Experts of a small language model: 701M tokens.
Below are experts of layer 8 (counted from 0) of a mixture-of-experts language model. Rows are named router (the router's row for the expert), up (a neuron's input weights, with its number), down (a neuron's output weights, with its number) and show model dimensions 0-95. Each number is 128 + 32 x the weight over its row's rms, rounded and kept within 0 to 255. Numbers have three digits each.
Before each expert's rows: "comes before" lists some tokens at least twice as common just after its tokens as in all text; "mostly gets" lists some tokens that are sent to it at least half of the time. This comes from a sample of Wikipedia text that the model never trained on. Tokens count by the router's weight.

# expert 19
comes before: " |", "–", ")", ",", ".", ";"
mostly gets: "″", " JPL", " former", " Website", " century", " arg"
router:086109161072118163150088151121164115152141064134180163099161098183096132115110085169126166087117096166102118154150182101187102139124088141154072123121144098160084088076130128103177117162162094187084192137075113129159134123143118107184148107108115100136154168105105118143138166159187125092
up0:098130142091126151120116113156135107075107154143207160071128097113132127118134147083084090124053121147131108128104159222117162075145064117148142128176138110153137136158109130139122083155166100114060135131063112094131092177172102087129147157130177142169166138121096165130109093166077100167
down0:167129063094127143112080124086083129116112107148140147075103136137115157092175077144121121155069146150103176136092091140122095118127106155163135120161130154117118125159142180133089155066129144153134163158144067162088074171181094139169152107108155119154200099143198135091083088118135101200
up1:073125132131098117074102175160100123105160192112113138058135121125156104160113165071079144118089119096141173174149164115151119074118121204120132135150087135153149136106161140072128134139100082119141187124172135208080079090150180132124077160121163174094110126104102117136165085112104149136
down1:127091157087132127154145095122136159078071132153145147169136085072119107166157167107120076070131225073169103142074068144166135114099098106114099097103098077135137132146149119141195117110127144148168156088184136137151137119084164110091089153147102170119125137171166153112130187094112142158
up2:129118157117103146139123156153100126093155104144121119072104068141153081059117107113157168137131120146124122103114130171174119086122107118167119160098145065094100115107167140094201144089166095129128135105143136210099217191129156163186118158064073151138094086109101119178152135129105123116
down2:164087107139111125129096167110092117169106153142142115106133136144157084130200118062165138146151116145182087182142076191171099114090132114128104147099122093137163138074150225159118099155134122149124128169144117147147091130148160124050114122112086074081163136111124051130122128191099131117
up3:121107151111126100079131137083109177139128076125165122137159181159095139111139101103104123120122125106097023085156151087113155163116190102163152152164124163137083106084147118129149174058149157192163104115139056117099147125110171189162132145098170120122193140123153134174119182116128107131
down3:133103125140156154184166165121136059156181068111152114138161126120118171152097113145128123090159104185144158093139131175090140076125121143133058123125142129158113143155129070144099209118093106110160154160150023158147133125166083141110116079130124182103115099174099087091129095149126132089
up4:171109097137080132088148144106098121134136078148189108096153210126109115107167088157133129097107129115107109192154139101195154143130136133122036101109080117172113151120130100148138115140160079127089130082076111124142125088089114161147151122123084142124154203154118132182131183151117214127
down4:119112104119156145168112096187095151134171111131087158124132117112124108132094217132135051092091127117124147121132089103139143123109102177228112129133091108151130098189194170125098147159085128191142146133127088093111125095135097058086143151162170139088103123135142080121147112065132154152
up5:068142153097060159138110130141158139153127089133088100113124140106112132139167075102145203115156124146133114122157163139161163112128167068126151138093124042101166144075085158146099129113128157143102113176076157103143169085130138125171130146133173054102161124128075139122110146125217094077
down5:172109159108159088115146111133113159122128145147150083163098147106088081158162161171096121111145124132131155187034150157145092097097153098100122120130096113154085083166118138093100141146160200096112112079133119216084174159088116171112069122115181134113200141093136128112131146115164099120
up6:071154105107134103123153149119093107128076068123158149147139144169121110097077145108104120115153077148119052161138180073181121131120191129145144124134087105122104016112146157127161114075102170155102168139120112105115122113131196170178141143118158166125160178101130160144165177163126114145
down6:096069145136154132132096175099133147140146133147110166108150137120149096144137143137110155159092180127100136103157085105106154167117106132137165087148138169052070202198090089191127113149060059152157114133109137139183097172115123104108081146100175097090128125128079169125114072147119160151
up7:057115151161115122062100175143073158093130140180222141101079121145171148126135159078096113150138077071121132173140125150068134097096150101099089154111119151131174114138129121122101119129115105104185114178148126176079089150184125099113146120096147092179178171119159167105123112156104137130
down7:089083114107113169128140151074118148102116132114182116138082154134146093134160191102154090159156144105140143053118101084119145122144093086166071121138060106129152100121081128128181112108122089164166219125128147107101159139128113151128067163083167118151143126203111068135127167133147161171
up8:109166125119151110083099172176135116136148111097133185114099112166086103142111092139156110175127161086174182155125188137109105143148097115116061154066140109161071115140130135093134121156131131142107160099145179129100129180205099063144106111133130143085131060082106162148171194110141181131
down8:140154080140118156162147128119131104139141130112179120119153096087195136158045118104182108100150163158161218122079161091104133151118130107199082146100114112182120116105060132100093131169152108134181130134162100101084167196156087137153143111166120081089088131127133114120102102118141099093
up9:083098169108078117157131143125181113137133120120096146175173156158107114144093115120096155109132131106107137124176148166233151111130145126081107146140129140134133051094160143115084194081104136136055111196146153127076140150104081195091140086138128164136095130127063159125125086122118147094
down9:150094144109125111116129122158115143173080150110152151157137121153151076111116124127138121134095092148099142111100162110162146105147133121178155095115158149089159098153069156141083146041158174143066118181131083141215151073114144162074123173196139133122119087191121150096097086121073169139
up10:100128140068126173132111136122144151133144126199147145149080112095104147173128140140166125149142127058127107059114142121104114054130093076109093175152186139152085085096168110150057150158152156172096120159077090122146102098120107099130109108120107152092177109158149125127065138193106177162
down10:108160073086158140101097124105108077121123171079164173164140141078137145153119160192130162077088130101124142115120138118142148161138133131156165136133072100105198130105080084092144084144089163154076087173174156120126135149165102158121147083194076081135124109190084149081163112115145115155
up11:133107128123187160073163172116150060140117140165145146143146117145123146028074149075069117132176081108118123134126113126123161130120135160169111087162118132101083116108151143146178139118142150131085155131136088106121105123154154132119172080043093183185117221099106151115124128148144154136
down11:129130067161148103173144134128135139116132087123144151112186080095090135185096200074073079120136143041101138178108167144148094107125147198132190137140073123151122121159127128120090102112133093108168110101079153116084193138124157150129071173106128117122111177142109155153124094143127174113
up12:136124128100146132132167139154114167146172195086145155119129146127103128141125134101115159157089100097191175183160155112144132118127131119126138104153126086121073145114091177144120060133098048184151146142125111116053080125196038109150100120113192153122172085113109136126129090094141165092
down12:113112117162088144111194147196136180133095102114093165162114101139145168089103132106047120152222133069110117134152110162112112182106185161150177145130184114147147127121134144075112110079088161136080124121092091114135180134093112115150140087081169174085102127136126136144148106089150135104
up13:123112111124063167096107075108183200097143137169183128150147079110159137149137071096168202087113130118111162115121154132125123087074143114129060140099103123164155096121138152128147098151182123116116100114098192157092134137135113127187126085116181120117090138122076115214146169138121163132
down13:167063122178147122154099135129096114181140099137112113095198091159168108145187132146134138115117105126131174185099137095084080119092096148120123110175156144073140174119156160186051164125160085124145119111095184150111149081163140091099084157092081165134117147143147106176118077107103101102
up14:157130170157147144115109118098166117172104137086136129136145168057119076118121072092118113154178106077140073135135107072125130125118180133133146175093131104146121140161160099106192098137138128126060112143068110177082149070102116123193128124127119132121178197140172161163207138125133149089
down14:170074073142088101115130136166079175155169091138128167131130124150161145083139121114140153089118081119128125131097105070123123146152135180191124155130123165075140153076114157087143153198100138113087167130164130145172076083103151108177124169116161183089130117104118059076139142112117069169
up15:113100131087144147176164108128130138126195094182111092118148104065086081119086119147131183074135119102159161148145116194143175128119095196104123106128092118153121109190135122133169128087182166173084164131170091155113184107094097068137112112113107090186184170102127116126100126121149120121
down15:103095151164132080090088113114132122138107120149098164110158120127110206110205155108130066126101152112076089152148114088079166120102176122157133168111130170122091151116153149148032073118140090135191110098137141086134147105159124131141165135142142176157154083088139177171109168140076095143
up16:102146112111084156122112153150112140134171151157107134093111103203093108206097128111104157111128096150076086155123167093106091131111206120136112105131122088185163185134184079111140103140144059122123101148073167169097136130091145121209107114167101122112123155137142106154109209151124135099
down16:086105151196143142088092135121161110125090132086146140128144092096139134104113153129090101135082122177173132118081103092135182136140081098049168126133094169120093100145062185155120141162169189115229099089135165111140124143164129127114072124147101118123152176130193085118144137144114122133
up17:165108210091158157129104159079066178155085099142111155090117112136170182127115118139144132109114083169133156093135152171123087130161077095105096114154153108198041112118143127120117150144170131145100134115082132096131109177115134105212134132142118091134144098137067156083069097130122135094
down17:136137093144109110162124056147145160172154153140167124083045124145134140112150075156117145203169098093157153126089088174119107128117158112145151145087129111120136168118116150103154078154123156083148120070118169082131138078164112121122114135114170134161092106089103213091082127087186166169
up18:124167127125129156100081144095136120127173106130144142170096144151201113150155149139102124148161101098122102128132144045115129153131185146153067142126136142149149117069175109146156177162094130178033081128082128145130096135137123154118077060105099185128111172103125139223139144135150121094
down18:138154139158183078089143129105142148151092174141153112109123137155118131104109152132120162131116106118139121075131076137099170094110089109091174140073207107130142099142121150142202107108138141067139088112155106164070128155098158132160129136174163129204135115154102220088095101123124117046
up19:102099165115120158169076187113105133129154105093147161064166079137067124086177120072143151105162122163161148159120128147170100154113077135118086100177156109161103176160090130144177042084156147155087178134086088086147139119117140078127136160139142125116123126140131094180097166119149140082
down19:155093138143171131133147125047137113134083162141172152141163114164092099117140095130127081116166123116133119171005155121067165101115135128116110099064139099086141149159078172185132161107109151144143118114176199183119092091089145123069093134116125143158108120167147140137163141111162117125
up20:158122131042149126118140088099146186118165120178136123122183125162125075140101126137146121108109088152203096154140141150157144146114161128136078138103188103158107086116087073111128125122128110150091160138161136193140110191059124159186143079154104057156115150113096133154099137077167130090
down20:137136117138091064133169104098120156126116175157114084087131118138120092156144154094128115105202123120153111103114073138132087107122081162093126076147141170174199138097073176145182113145117083151131133135084118097121145071145126134089086148135072160082087134093139109184139169174182192127
up21:177152113121095096139128118144106104113121162163069153049146153159158184135109094122097144117132107063141169060131127143169173120128125121104113056168112136096118144124195119072131129162116092155164146094117137073089136117123182143140093118139120095170123194091172143158106073127148204125
down21:112205122118079142129149176138162127130086161099080129128090178152123125156147116085118106148186153188166099125119089122109146129150077117139091099104149155088164139178067165179187138178093106160136185104157165138109170111103104107081090078132143099063093155078139141111111142108096117113
up22:128152149147115094150106042167120173160133148097177136091155158157089100163121115126130121135069083099138124087134127113172062159117116151191063112106150124176086141074124109159097157151107101118079180161053089163138181107170156164155145114119123101096110125099075104157143160153140153116
down22:140135138239166107163148071119140106130110094177139135084114115164095102124124156176119131125103208184115129108092121061096148160152145114153098136120095085130067117147098129143210111132145113166141113126123105159139106116123146091107170120198102068117124083143101098144159133176097133083

# expert 18
comes before: " |", "0", "9", "–", ".", "8"
mostly gets: " four", "½", "3", " six", " five", "NG"
router:085088185081160144105122193141139118124094108119165108119121116163075106115139097084071159132121084146123141136129153103120103122071120144177092151141162117120040093068153155136158087120156122213083129161095107167108182122157119132123128163143157118155143156141096145203170133140131184083
up1:080127116125184113096093124165138074140101138141153131111071114101091160071195077148140186145227148113083142188138111108135158142104164137126142191165103122135104133146160103144140114090116191107106123122156165166087116054165117127155157104141102143110169146125199138146114155124082130132
down1:129119121141089199127156102203111130157105137093140140122129142156198137155142077152098117096143082121168163084127123178115158172131177125070138138098103111099130128127083130108166146118122043151069118091137092120203164172164093120149134090101149074103118131140081154157108084102189143136
up2:125138177129177112158100131118149120102131101157166125082091114123146147071127130164094146169201118142133163129136087176089094095103099136117089104137139145129153171112099137104126121144105148085101150198106217060131129168135148141131140188072082130107086110146131183173069127178160078097
down2:137102124127140144181140111110135132128186102174101170117141166121129107083136121113134113110170131198131078167088135162111085141094163105169137196071114143108137135123091160114073146149100146171173048101093153089178097115090092102128127181181089169143077144073153130088146152169103164120
up3:143114141097163150188107133104116039150109116095106166163166128111102110135143145120073145138205119076111118160130080083180121142168134192128103125128152103130102059134131138137197114062126146177132156130155132108128130068131200097168145163147065107156129137105132147179126107143128183136
down3:148123092132130119145128136114132142206131126110124154094133160136139089176100146127130090099031177079079152149037120096146096112169120113140148084175137167075090173141118132159108146158119057099144127181116144131098130059183212120140107118110137137162096136169108103129145152127125119157
up4:133134151098107135052160132154155118090137140096174106134121140101097150146096192152104117055145060156113123122104143108087100118127115143178124058202090180168089096107176159125189174091164138100122144144103120169149134100123120128108138143120160163152163198127094112111152154127085193099
down4:146224164111122164122157123101167133066141115141120130136075110095113180058133139192158095076173088148139141150058101125143137164144117145154156111118114121181163137173128109124082154183103131110137082120109100177089174157121086094133131151081080100107079137161095143157150084095135149124
up5:133101200164103096118126102142156109114092116127160127106150117108118082119101116125143094104125129140138028140141145099140136144140143152128132205098151122130165106145136151107179127187154163148023136102119118129126131089084225115164130121092116085133130170129056163125147207152136124100
down5:130133127135111124155190109167095141190127139110133200173152177110166073147141137098143127102116128082102094119126146089093185104192135109217158162135163098081164148125108158161158112121122142120087143144123108061119168114126092070143108148180135130131064148100110092084157118136053114126
up6:075140215109109123063113179184088071100098145113158140111118119146123135125151075073108142142159110125095128157165166098141092158089150125141125102113108160122117137108122118144172101132101139090090090085126129126114176121142166150093104108142228166102137164118158105170159124135189196183
down6:141140154103195040167113084114136064131149169119157100094131230091079129135050145134171181113128097117160074141139166113073143183109120109071141153138100120139157141133097124167104125130163107154090099100165147152095142109153102126136153130112132116117196120153108147102124167123089115115
up7:090111170103096084130155133188156073051103142134155115134135092126165119131095116077126176145168125143186114136101139058159136113105167126127100161123121144125161084110087140132123100098165060119097121172133122191067105064147131161161126084127138189170151172118171163096137095144134159170
down7:159131170132106161137157103081129102150134046122126116111168121067097142120123122158142097104123099109127102113076117105162115166182159131188121151080127128155137043152097139152167110166110078108148084158104116150154144163128172147081136124104084119112070192168191082181107128148118136195
up8:089136161136127138158132116183192079091144120120173122144072186188106158120106094127086135126140134147177144135153120169125047082099088090120073184144097150146109081153118150146199105112106076176123148139128079150114119069092140163109123143133192161148124154149110146079134120071121148134
down8:119140093126093116161132121134140105153119107133190132094044132155113138158126113112137054158203125119155132117086125160142111208112074126149160121097150198161155134142153126129125107116157098166125114075129146119158185177072136127102143161106143079091100142161124157100140115088023097151
up9:130153192086103153166140187130098066147127118111123137171128087126154163129099181103148130082113121097017170153148144114136145127076115171145072119182095082076135123100135116159157125044128168190147175135089127086159116165151089108160105127100125114114129104165114138127126129136081130119
down9:104098083153208123137094142155102113186124072090118123115117160170091049111069111111158082146108158135174154136064077128138166088189100155117086188160074168105149148142131118181082162103092119132126178129138180130125129146129109143123155157138124155138107161099160127109167120138076096128
up10:110147149167128129120109120175174036147119116194183144092119157146116134079115142123087156124122140124129104052122107182111067069101032152167113127129136157073152158132174126165134105109136160176103135113126107164184133097107076149112118156072149130142137145134134097156187153121134087113
down10:111101092119099111131150135151121152114142081157112103149135126143129137098151075200115088099151074146090201155091145137152072161189137150060123116119129121216121171150134140190141096101096148120138137107157085169150120122110112097174065129070135184083097127136153101122170133146196116147
up11:159110153128161151141091160101080105126127099113088142111185117158107122099188121149125173131113058149126148165112141129146151109110100160177137157149115067117129098150102145135141153072130122125115130126130200101155160121109179109190067188149133019112091175115057127133140112071158143128
down11:097109152120081150109109141109149134126173167134133135149163159169128138152108163121112109098098171142134116160032172126171128111164151113113143150116105103157137077156104110097127167148110030107132116181135144108146147125128156148078140177187101071094103140091078179095099155192046113125
up12:087081161136132127174154129174116141175143107131063141077102144182099115187082155013113130092207089106150149167131084146135126146158139142137131131138086157136163062100131153145134141076166109120138067122128111142082146088183113100139116094122128165115131178125126132153097117111122080107
down12:137187117124126109191084096148120141135175159154112127167111183093071147138125110163168148125095092160078128065153109118161188100060111091148164127165141193098110171118161149185085138131082079165153144100102082136132114130139108113145144107096088117208116141126111113088100107117108166083
up13:151077170111151109135104165119179190104109087176075133140118127149132148114149129114125157130148089126090142113144142123137128110144142110162031104087151139155108173034151146113120175148125112150182115134112150147128193114115152135100176105098085054077139133154103130174144130077167064085
down13:092093108129104146099152119116174183155144189107081113189080144153165147086134154125125090051067131114156109116178188148105118157140166134077075147122128138136185108134088094181131146119166113118075092120121156141131136189126114154116114110065117151126189121052136107161124120146110160091
up14:085077137120141088091148123086166169094118151141103129149129162156116187148117142104153125146179186111098125117130146073107111109064127102153072133126241117150098165060110151116138132091162156160188077115092117116179142152153130117115081103130195146127122143127078135133155177097134128089
down14:213133137153144103150108094132173144101173110102164093069166140118131131181115140130076140178108122138128125126125127135088083178049113080097135138149154112096082174136118071160215093081130138128140117088154140126120139141104097161127136126142095139122121150199063154161145086080185126135
up15:127116175086115161162183146116149146111119131137170091101145078134095088146126106106120165120104172088105163152123132119196120150108106088137138170118183081121125041160091136128126157170106091106105156123144067173091088061163179132165176076129171149152111088135120106095165125182082143104
down15:145136081172129116122131096108163093174047088132125088135112122142123104155102117159164111150164132216167104120116114110104121122167166111170111141114143094081138106095093196163166081076169108122116106146067151151191080191142162158094192163138093107116117144087172118135091105147133117135
up16:121146117143159161166068125191131063093126123111076135127081097056128051136084144171100138100160145155115131181126128070178086122141125149200071108177114108150162128099162144121176078067135113153112137158141147162102169157135124128106114134149129121109144098144127075134181138076111144091
down16:157245141117121170122102117166174134132108092107111062161105181174123096101111116128109136159118171129128137171124103176103125117154108071125114191098114232128126091155125112151094176139071145134160104084098107117106142114142081081086137090127130161114097127166137143089141144096120162145
up17:118167144102109134154152125119196167097106161139177121089078157156121141118142129096076146116108105136126156119115132144081088032120107107195096089151136132176091128122098143159124083124113072107167147129131115111109099145141034138116171118123205107179157120110112174137162148213134142117
down17:138112122126108166133172112115072112150140083099048168072131074093175147152161155087143127120151146144164117105140099127167173108127153168168125088098115049114113138079165130128137132120106150124071141148135124133214144125129112068157133210098083195085095125140165101116112108149156137154
up18:109081170082175126141137142129080122147122137170199154111141121158128116077071148093129121114093098125202186065140131139119130148103078102193092086121142124144063114116130146128177080143134088157115161155114086072137112165117121148147166070116106143148136102095155139211082131166157136146
down18:124129105168102121147110087078113170175080098148135169065132119148126087127196096182161106090164130175147082132075140132149108129054154128134156096121125124133083180183124150124171080119169139125078120140087108096169110118140212148169170113142135128089165133111169120130104131155133109059
up19:088115099131135157086133110096114139100127129127099116132123154160128103142085111110089156128150111116092129166125134080164115164171074173161120069189088145139106151047218151112149179129126167178041120113076148115159146108170128159125113144093128197071132176110128096163128129129161169130
down19:085113117072092072145175111172106101061155143124140142128171118101170104086135190132127075083172140125138069140122133083070142116164101147169120086135119155135153100187056133157116136121156088173145123162105100142142141124168148185094115124122090089101208143124156104117189135135132171132
up20:059167179087148137113156151169130146140151069121157131159179116153147175131108152086098140159094133164124113182160100164097083152090124142136082105105124125161120104061111152081103110161111118148171082148144085079115104168144084207126129128104092172145098175166115144187085083122122134089
down20:097089070116137181157119161091117093187125113110085157150081103098193153141142181140134096120143158089155170093153110144135140084131169087151057173157123168126172100124105062082128126128134088098157130167100128148176111178121144118110173129127147142049175085149100115074153121138105102144
up21:090113108094120120074127133125128118171089110147132125079172100095099151118154130074120145205066136099128072163137187039112176141086115150163114114132146110108108169104180127141115124094117166154097115094100162149124178174166162098135133157069140189152123127128116156165174135207117139137
down21:099153114125081094115118176128107197074095141122135113114118153131139140104074091124129111158166166127104119094119157062103106121223129106125135172130116138143120106110133145119156150119146184116148195191161040129149133094135092114188159070190133133079158143158139102134116107069144096093
up22:079095114122129130115107143102074138160100094173114121093123199140141138162100111104145099102151071146122131086176176191174116077126165122146077166108095090133084079108152127140126160155200118083082143127147073132170100111105112094123135121129159128098205196132092117188131162155100132144
down22:121146066082086152147126139132117115164117114140068084112094212162142148107058134142136151045098076138066158113177134188084137088129077180136149193087138141132171119121136150151108155082147155121114179147182085127135134142108117100145180144132135085153111126129150086129142129129093147157
up23:124107118104174130173075130117194175162158110121139114143146185109079138118194124056152159150121085139079127131134146124105128127088114145127108158095161122125080148057107152143105142086137134166104078189126153124104157102112164162126117152122093070169152132082115129176113107186185087200
down23:145130168110113109138093130144092199160104088146128126133101102148111091133110134165145130115126136138112177085128093169196110069137105122153111094118103140074113129160111161114174116106107188168180134106166110091095128117145169148138123065183164188209127140131140076080075114058164092125

# expert 28
comes before: " |", "0", "8", "9", "5", "7"
mostly gets: " few", " million", " three", " four", " sq", " eight"
router:114103195043164120145099155104105124144094112180141132098101128103086130107134119133042147124178096089123138140161114174151149118121098136143097163128148111144063153117160131148142127112107143125126116215067097154116168077145174099127138106129127102121199137129118150211127126148134202082
up1:140125160092154129136088151140120122146120144137197115126120126082131060160093127105068137107142159088173172123150097128172188122138102068090083190094127129220157120158123134149109153104118114100104159215131139090151145109095119118116105161094131070138120146145097105141197146170144177087
down1:131101091084136130097097151176152128123095122124098143122091079167099111150098147107141137155067156152103109103126057129121100229245142157098130136115133136104126157107120110155143112104116197136081149127125122162210120126150165131122142120164147116117103134092064158078145119166164085122
up2:106104089081194129130127111120126101147116147108134110177131102108115114163184145089170146121098127153082138072140117143160078100098100146169036148131170096116073083098094147148156108111173106171168131171094122083127141180108181139158109148133107122173108074072142109187164126158140111185
down2:075126108084116144168101121099127132184142157091139142141169109144097110167148151199092140134099163179118136139038143077173197169121141105129075105122121189126114152111133107124074117108163163162158142132105178072071171141126135132151140115127111111181122101096122097044160107091143121125
up3:114095106058146149120166144138165110133113130165105116142085137116113171112067125122118104098162133173157159130190120190182134114139188146185123146141092100176121087124137121159097137110109100062142173149108075125121087167118155090095152038075146081204143116122128119141159141160165114107
down3:183107145135120107105148106185115096091111133127120126112075083123093138099153060113132118173090133166089110151075131075111120166167174171116146178136155087137113168143152090149182112138148170051152169123192074154197108159072153137094129154154115129141096167170113151129087096136096137136
up4:074168129162120108154149112134096154140147144105115131134147074104137174124113155116088127127165060075130131120089151067047081113135088178161097086165146137143161162073114167130193090137128109168176116150108132116182144166143142135126171173115150131125086107121129141158143094103175184048
down4:134118137137145148137122136168166110183084095051126157178163103147128134133125142139116148080072141091137121159167080088164133093090152124174121124130156162150143121192145159089085187153088067168076133150102106110142138111099114172103142140037133170116068074136139133173153104129140074111
up5:142154138183140078114158118183134063161094126166184143131181177119084183134203112094093116117110083096130166070167106091104162104090150075144135126090133094107121063108098139115147140168110127072111074132141103089148080097157105145163152100164154132087160157108153133175096143128139112134
down5:096135069068129174144179102145143105163114121140106171060082139085141137199099135140126119128151165145125127140123087113116147119111110135122122120122083150131132123162102162116090119109132149166145120120088065137126190133250175069112154117044145115114103143138128104110135167087164187140
up6:101144145098174113111219103077136095169079137108183155114188154100122200116168144148100123186084099044158093142139134115102070144135129143142152113103170093153044138107126136116137125129156118098138112110147124148086126125161137124097155087174149173095166091111146105104122165115082129084
down6:126176086176110125123108120145110124116125075129095107080147183142103070157058121153111097097165103176106136168093137076129164135157087181105098147177182158140121141124083141162095154114116150130097133113126099196114137136156170094143173164159151086150041160154168145150083094138124142075
up7:073103163105084147124144082134162155142134144203124100142105206125102103150074117090150159133168126141079098069141153143179093052109120121133135163131170126161157162111221158147097114083165110124097057145067132130161149071124124072108139112114155142111139149135132123170127117125102124115
down7:122143093149095163136126104132113081110134125148144063097136150115123153161087078075138097095118140148100100158134128149100124070114105216098167103186132081180173149119118100106183161134108059130164141133089130149166182102102195119157153134064153092130077121145175104168158124091147130167
up8:102119104109139120098143184112124139159130126192124168082153111142100194205189090118117116128184186075049155163153112136139127097100160115106065170138147151206075147156126109149115126124106161100060116125115135081163139166128163155143148115112141137077112145109144113131111143151188100119
down8:081178123143126145124168101139138087149175130103124130108147181077111152136072191110099118120093075120167115089138081150098064168133179093152117047177132140160094121150103169111138127149141164133184130180125136113082141151103132150056142150116107137137140104145180121110047112082124156171
up9:158106149141107111158090144179190123089140153165132105145119166182088168075176083108118141104072139145172147134123142099130062101103080116153107162148101131132115096166118139160204086141119093194115133167173091156102086092119153127144122086155199152138107107132148174074105081099093144127
down9:138129143138151144159129119165124190122154111168132116120049111179123091116133122140110092137115146118224105116108152162127118120117051192139131158114117176062154073141154128167144119098183088125144111139066138103193126150115099152141155132131130141107117157180149103086111074071057108097
up10:100099153107161141154128122170099122167134125152074137124073121093122105131164138173123119135161123067117074192141132093156155154120119169134046141129125138104123179086167117151128088052128085145099080180184111111123181175129131125143093119154143204192119067127135123162155091124104165112
down10:104150132082137114066138120068086099099130126173123096095100172164158089122121097154160190167104122140142117108098142210139110057064119084180163148116151094132164112138111161134118149159079131072150138146133167139161125128150119051079156090144144131166106153118151122070118163152192138121
up11:099071103071158140075113123109144125133113126142102101154185063196107059143089067072096168114095176157099146159096149083164132150154140150158155103121162123113128135108183140120174159147085145145133106109112129106105132154145140151132144101123171126026093158102129104185122106165139133078
down11:109162096168151136092161129093104116128125128118170185162090111093112121134126174085179118128159049114157133134107156096114099089109124114156103124140115248091141074164079152065152132152153142161116150207110097152137098133148168091154133138154133108173168097128127147090137113053116120121
up12:146093117127140118103173120160127137153148141143152158137109126142103115124153137140110110136121115064087147189118121085121138139137181113099118168147165115173153132106088131135108130140127135154120143173098122179133074082115126125115174143169152018159162243101112114028137066097113155110
down12:150113133125136136096089141113077140128128111097186116177141119168091082141163090122191123086084145145136134129050174135179151102154112148129130107150118160134141141184090064128046131135176109121117086166141129151108108183144087128167135219131164110128099063088088134151130143124079136090
up13:044145163084116118131096141142107084136105167104136103082179099134131156111096131119083152131179126092093156093150111098146155130129130149100176187167154154109120182135165148124085126139150199081103137224136172117083120086136171149098122207121152147144132173129097127126111141083161134086
down13:116096142148141114071122184136079129125084142110089167152112132142088069103170129119107113120125106170095172121098167121161145121137155112130145087125097107124119140173122138141137139085074129198084129094203152156180122219110181137175113186087097091100098073166110118090151163136103152095
up14:086146121110146123155096192096110109135098120174096165098061213071152135125118123152121114104138106061128103162151112118120143165081146120175079117111096140124144186118163146164099109138108137159040132132155118186111131127141173139123144077205083173123110117106135123177093116084126162169
down14:155180134129137101105100116076116151143125150199092145034117158106160096155065190151126176123155106139131096109108088106056113100096106167179159080092148158126108102138097194112101115125156107132125151144122125164144127128121121142067127159119126085112152146175152158132075209179122114131
up15:110079159127171126117072078097160170133134120158130140152157094105129057151104133116050120112150060129161155158141144154173166173162172133088066152137121129137126101153193110111118119114102150126088118165080193098101122131139131107120102043083117140101116135163150111147065118066155143110
down15:125164082136124165107145138122125117054105115043129095157129115107067039165160099150161149163158118159215101156105108137128103142136107134117133118165092116102121130184098116067083093152152174156142146087132113101168084113161118144124144160129137201125110148158183125124154121143193125098
up16:154131106071143141147133166147125152084119104136153129137131103151077052105102116077170119100154161147145180168117144182161123175097159087130101134097126159164074139093139115097123119055103128126137171176177133085089169134107188164138096158100140097148061121123122074215107104115149127108
down16:107092136104133175044155116131104133185171127117159077137103113121174157162133198173163135131110062145114086159150089094091170083137168107109143141155122206130151124103121120137118085110164152120146050116057172092125153122135087106149124178129162123103133136101110154081127168158116094163
up17:084093139140220101144080148138096062132105118155122168116102113134148133133147145131098109079167134078102141115157149196098167089129096128119107147138110086085108131145189133171089064162160139150166106157068097164155185127092113164159124095153069159099154159119105085124161141143093180123
down17:119190148181127074098114134101115159116114136120113121158146164152085132105158125122125071109189133165115125121124197139108161158155079217144143135066126147155109100131134124170158144121149080120039103051174112083091086134151118116115120142111130128153188149108131090138087124152155158064
up18:121103152138055204094036229079133081092137104113104113145118120096128119125147114116144153149084095138109147118125092123155127139140083102202125150113167134179121127118110140107126086086122186171088111155180131165076130163137172106105087131166119107140142095129123130139143111107170189142
down18:150139079120136102125167079148151151129104161166167167095106134160144058136111182083119103080100169111086115206123169119151150123167088081099100065101065158088171141149081142155144134090166219105171097115116170144103147109129143131115105162129106135175108156113129100105103173103133112120
up19:089069132157217087138143138129081106139120125173190126199123165096133185118128088091089127107128092118138152168153135162119177100073127171131133165111082087121031076154093061106118120130107138139148127142163106184117126123154129179132149121148145178099169156132145163150107137117119114114
down19:121162099133076158135110105107142114186106157128136148111138198128140132121100137123158182103208083142065069152094027126114162118123154160179096159111134133111116096142055125193076180153094108144101143157088128152127112118127131115066160169082124095125131159125148142105166144114129131169
up20:132140133128156120124129160119147067192149166137147095162161132165097136094084060113142126098155143117144216137137137150151128086149085123084135176119139042130134184129137142115190099149141067086092085114175118172055118110164118172125115140125162081130072121108153105152132097146141180118
down20:144134161136046115109069136172168152116136187128053153096147153090136152122081174128090115109156056117128145067159099146149124129127203083080168124126144157090085153152160149181119124151111160146159151116114150083080099188162068111118181107128098128142122098115098128145107159137134115151
up21:107135154145086193127100142124079107110148123120174147077147143212087130067140119143134159105111146135100056169099118122179126100116086169136148109145151070145183092157099134113107099121129149157149094125057077107120098126164100148122157096167161163142143080120158070088074132196117139143
down21:120162100087135080137147094145138179106089138123088137158111157128118117180103110151128121111126122151127106146078149122083152101142137125077157088072150130101122174095129190146118098100097112155087175179131098186138143146079174049067129139092184156132155161183199177170119109143139119078
up22:095070157166182144150136174177087145154127123155123113117117124201099106159137093115109155197177136055134119182109135127141066105139063145102148117124174101154091093122110123146109109092158123095148120079074133137101132102069121134145124157135126101140199123119143167150098165106137214165
down22:125206136116140153140129161092159173144161089083169110144129123084113136159151101147097101071175164108102150094093148093140136155106100091100149089111092153127039116120130128117112164170133102120176157127231094135093168092126159120127149067147134161148139173154119086082105056142125130142
up23:134149142063065166126128132104124158121175126181110142150103093174110116016090120103106127105138126165097119115126108159126133142092088136106100139172231146151135151088140101139137135136141153115049157144130123119159135163078125140120202189105090125120191169119140129125128132184124148096
down23:170098130171145142152149125148118143150151089155186136155123163146116133098092149140140121101099114084079093118090169146155148149040104117115139143142129076086157145071129102122141113069085142130142072057160121161074193110155096120092178127197071114109116154145158125158104199128107112156